From a checkpoint of a small mixture-of-experts model trained on Wikipedia: 32 SwiGLU neurons an expert, a shared expert of 256 neurons.
Below are experts of layer 2 (counted from 0) of a mixture-of-experts language model. Rows are named router (the router's row for the expert) and show model dimensions 384-415. Each number is 200 + 30 x the weight over its row's rms, rounded and kept within 0 to 999.
Before each expert's rows: "raises" lists some tokens whose logits its average output raises strongly, later layers aside. This comes from a sample of Wikipedia text that the model never trained on.

# expert 16
raises: "ub", "od", "ud", "ow", "umb", "ob"
router,215,199,214,236,199,143,139,221,156,206,202,169,207,196,238,168,218,226,251,173,179,196,241,195,173,186,182,205,210,200,191,244

# expert 28
raises: "at", "ac", "ord", "es", "ast", "-"
router,212,174,202,175,193,200,197,226,210,188,195,190,192,218,190,159,204,206,159,169,213,196,230,186,199,193,147,220,190,177,171,218

# expert 51
raises: "or", "all", "ag", "ad", "ar", "im"
router,175,190,195,200,190,196,200,120,233,176,198,236,187,185,198,226,202,176,214,218,156,181,189,211,186,174,201,144,184,193,214,217

# expert 45
raises: "arg", "y", "eg", "i", "ill", "ag"
router,173,172,214,146,203,157,240,210,189,182,174,205,243,197,211,174,210,216,188,166,199,204,183,194,251,264,155,218,202,217,190,175

# expert 22
raises: "w", " ", "ur", "im", "f", " B"
router,218,251,225,232,200,162,193,180,203,263,183,219,189,171,181,246,197,190,173,190,208,246,207,184,207,160,200,204,203,230,150,173

# expert 2
raises: "2", " ", "1", ", ", "i", "er"
router,218,209,244,242,202,243,252,174,169,165,173,196,162,183,190,239,193,188,187,238,235,174,217,190,160,185,229,216,200,166,243,183

# expert 1
raises: "s", "est", "an", "or", "t", "f"
router,155,198,220,229,237,217,224,145,161,214,193,159,207,266,182,126,201,210,195,194,191,197,241,230,202,215,212,193,225,255,146,217

# expert 40
raises: "ed", "o", "ew", "eb", "ic", "on"
router,172,224,200,216,245,227,179,180,266,214,210,231,209,224,221,223,225,149,172,203,219,204,219,168,206,207,232,135,205,193,202,169

# expert 9
raises: " more", " few", "ce", " some"
router,204,255,227,252,155,234,221,215,199,177,189,239,233,155,205,183,207,150,227,179,227,239,244,176,210,257,169,159,221,100,211,227

# expert 46
raises: "ya", "qu", "y", "h", "ye", "j"
router,197,145,156,147,203,171,143,242,206,185,204,236,190,197,159,156,211,195,225,200,246,244,236,208,165,233,244,228,231,183,174,277

# expert 14
raises: "ig", "ifth", "ur", "o", "lex", "at"
router,188,184,199,224,208,226,194,229,167,218,226,215,224,169,210,225,210,232,185,228,185,171,195,227,231,203,248,149,150,233,221,232

# expert 27
raises: " result", " latter", " other"
router,211,247,240,218,241,227,183,213,210,205,195,221,185,205,211,214,194,235,237,213,183,189,230,164,216,192,261,218,257,180,142,238

# expert 54
raises: " ", "z", "anc"
router,234,173,196,172,177,173,206,172,233,192,199,177,190,151,162,202,180,230,206,197,184,221,235,168,227,224,191,226,207,195,225,155

# expert 48
raises: "ill", "ru", "ig", "ron", "if", "rom"
router,208,276,191,217,192,225,137,220,205,221,200,237,211,219,168,207,191,157,231,213,219,203,260,137,205,240,167,131,233,153,169,209

# expert 32
raises: " he was", " it was", " also", " they were", " a", " they are"
router,220,195,218,161,150,230,254,209,157,185,197,189,211,240,218,216,259,183,226,203,243,203,230,229,170,181,227,203,191,240,220,204

# expert 5
raises: "a", "es", "hy", "un", "om", "her"
router,193,153,185,230,228,196,221,132,228,191,157,185,207,197,223,191,227,222,208,183,181,267,197,185,175,177,187,180,228,190,176,218

# expert 38
raises: "und", "le", "er", "ic", "oss", "ell"
router,209,159,239,187,259,232,138,219,255,142,186,213,180,188,234,218,219,187,211,178,139,217,218,202,231,182,201,224,230,206,217,216

# expert 24
raises: " various", " both", " other"
router,236,182,261,239,220,173,155,167,197,208,196,165,187,203,157,211,166,207,212,225,155,211,159,186,179,192,243,190,202,206,171,185

# expert 60
raises: " of which", " except", " rather than"
router,143,197,239,161,232,215,160,163,200,252,217,206,191,199,216,181,173,199,217,188,179,206,230,254,204,151,215,212,159,206,217,189

# expert 53
raises: " of", ",", "s", ".", " and", " in"
router,228,206,163,196,166,186,247,164,218,214,164,245,179,183,228,241,185,197,207,223,217,194,198,196,138,214,171,193,241,226,178,267

# expert 12
raises: "te", "ron", "ra"
router,188,197,205,231,132,178,176,214,233,163,187,189,240,159,189,204,170,148,230,211,179,220,270,199,181,208,172,179,227,152,190,185

# expert 8
raises: " ", ":", " of", " in", ",", "."
router,165,202,177,123,219,155,202,217,157,189,212,188,181,170,234,256,171,193,220,205,186,159,223,163,166,184,174,193,215,168,177,199

# expert 19
raises: "om", "ut", "ast", "ot", "ons", "ap"
router,179,194,194,158,173,178,258,204,193,233,234,224,184,168,228,220,200,242,227,175,232,300,254,175,233,187,192,203,213,161,242,134

# expert 10
raises: "end", "old", "ory", "ing", "ending", "ended"
router,180,235,192,151,224,238,183,220,171,142,221,279,178,154,219,238,182,190,165,208,166,177,133,244,188,223,126,162,189,240,163,211

# expert 63
raises: "am", "isc", "im", "et", "is", "as"
router,180,169,220,130,178,173,182,136,158,197,227,179,211,139,176,230,219,188,166,148,226,162,178,196,167,208,218,187,222,213,153,231

# expert 59
raises: "ew", "ising", "ot", "im", "an", "um"
router,152,213,170,248,244,233,137,202,158,211,210,201,178,248,252,200,204,191,200,183,210,203,208,164,205,178,172,134,185,200,172,212

# expert 31
raises: "ing", "ed for", "ic", "ant", " the", " for"
router,187,220,237,236,162,192,218,149,175,162,186,190,171,224,258,243,203,256,196,207,206,149,180,234,194,249,181,250,213,175,201,195

# expert 13
raises: "=", "- The", "- Born:", "- Born: ", "= ", "- Location"
router,184,197,228,217,243,208,209,198,173,214,195,143,269,192,234,216,216,225,181,210,205,203,183,234,220,164,247,253,158,249,197,149

# expert 17
raises: "agan", " Mon", " Al"
router,240,202,206,222,229,231,264,224,194,142,207,213,188,216,209,172,195,211,183,200,220,152,228,226,188,227,137,198,207,221,215,226

# expert 58
raises: "ly", " at", "act", " on", " a", "st"
router,212,143,215,213,212,175,214,209,206,206,172,161,240,183,251,141,244,166,143,167,161,162,153,230,216,184,231,178,233,205,200,124

# expert 55
raises: " and", " ", ",", ":", " to", "."
router,184,202,164,149,230,168,181,187,186,225,197,202,163,169,214,183,163,204,217,210,224,205,224,192,216,164,207,188,140,215,168,217

# expert 6
raises: "p", "ide", "ian"
router,230,191,172,180,189,208,248,217,271,184,183,201,198,179,167,185,219,246,176,182,240,217,235,190,183,213,205,161,182,166,211,226

# expert 37
raises: "\n", "\n\n", " at", " M", " to the"
router,190,211,195,176,150,212,211,224,202,196,209,222,223,237,159,197,200,161,210,210,185,245,251,160,234,212,155,165,170,150,222,185

# expert 25
raises: "013", "008", "96", "95", "98", "97"
router,253,227,198,185,196,157,220,225,202,181,193,222,237,199,187,159,205,182,167,247,256,166,190,168,210,212,204,162,197,198,251,229

# expert 29
raises: "^{(", ": the", ".."
router,212,174,219,254,203,201,132,206,154,171,159,140,200,225,169,207,170,207,234,213,228,156,208,190,198,225,204,221,191,185,166,146

# expert 47
raises: "ian", "uck", "ate", "ious", "ano", "iel"
router,220,220,265,139,249,245,160,169,162,249,201,133,143,200,213,176,194,180,216,156,236,130,238,165,215,199,257,163,170,192,246,220

# expert 44
raises: ",", " and", " Army"
router,207,239,215,196,262,187,210,204,245,202,192,236,195,211,169,180,216,197,213,171,188,186,239,206,177,193,182,236,168,225,165,229

# expert 11
raises: "000", "th", ".", ",", "–", " km"
router,195,279,203,213,210,136,163,230,189,242,155,146,211,200,217,194,219,163,171,241,221,178,183,181,195,190,193,236,197,247,229,192

# expert 21
raises: " ", " and", ",", " a"
router,199,272,139,157,192,159,159,175,291,192,233,198,236,237,218,214,169,207,167,229,210,230,168,178,247,204,180,195,200,213,177,233

# expert 20
raises: "o", "a", "e", "om", "am", " with"
router,150,218,226,197,206,193,174,234,219,174,196,191,217,227,246,221,221,196,164,199,222,212,192,168,179,194,273,227,182,221,224,226

# expert 61
raises: "ul", "or", "ud", "i", "il", "iz"
router,204,198,246,267,234,183,213,223,164,200,179,250,225,184,219,236,242,199,223,213,231,230,204,209,195,179,158,281,181,185,200,158

# expert 36
raises: ",", "'s", " (", ".", " and", " in"
router,232,153,226,169,194,211,212,187,206,205,188,174,185,215,181,224,181,227,184,211,188,193,241,162,187,241,182,228,185,112,180,226

# expert 26
raises: " several", " both", " either", " some"
router,182,200,186,252,167,203,148,200,192,239,225,151,222,184,190,228,212,255,198,230,230,189,204,252,196,201,221,174,205,188,166,173

# expert 18
raises: "ic", "t", "v", "ta", "10", "00"
router,153,249,174,204,169,143,223,196,233,200,239,228,166,184,175,159,215,191,233,243,204,197,234,187,154,214,176,190,215,235,191,189

# expert 0
raises: "b", "he", "ol", "ens", "án", "yl"
router,197,139,169,162,163,186,179,224,209,160,229,214,162,128,235,217,216,211,244,228,229,282,178,209,220,195,171,149,170,179,163,184

# expert 33
raises: ",", ".", "–", ";", "-", ", the"
router,180,129,190,122,239,200,211,204,192,167,182,155,192,201,173,164,149,218,224,181,212,261,184,232,156,168,220,273,206,252,179,151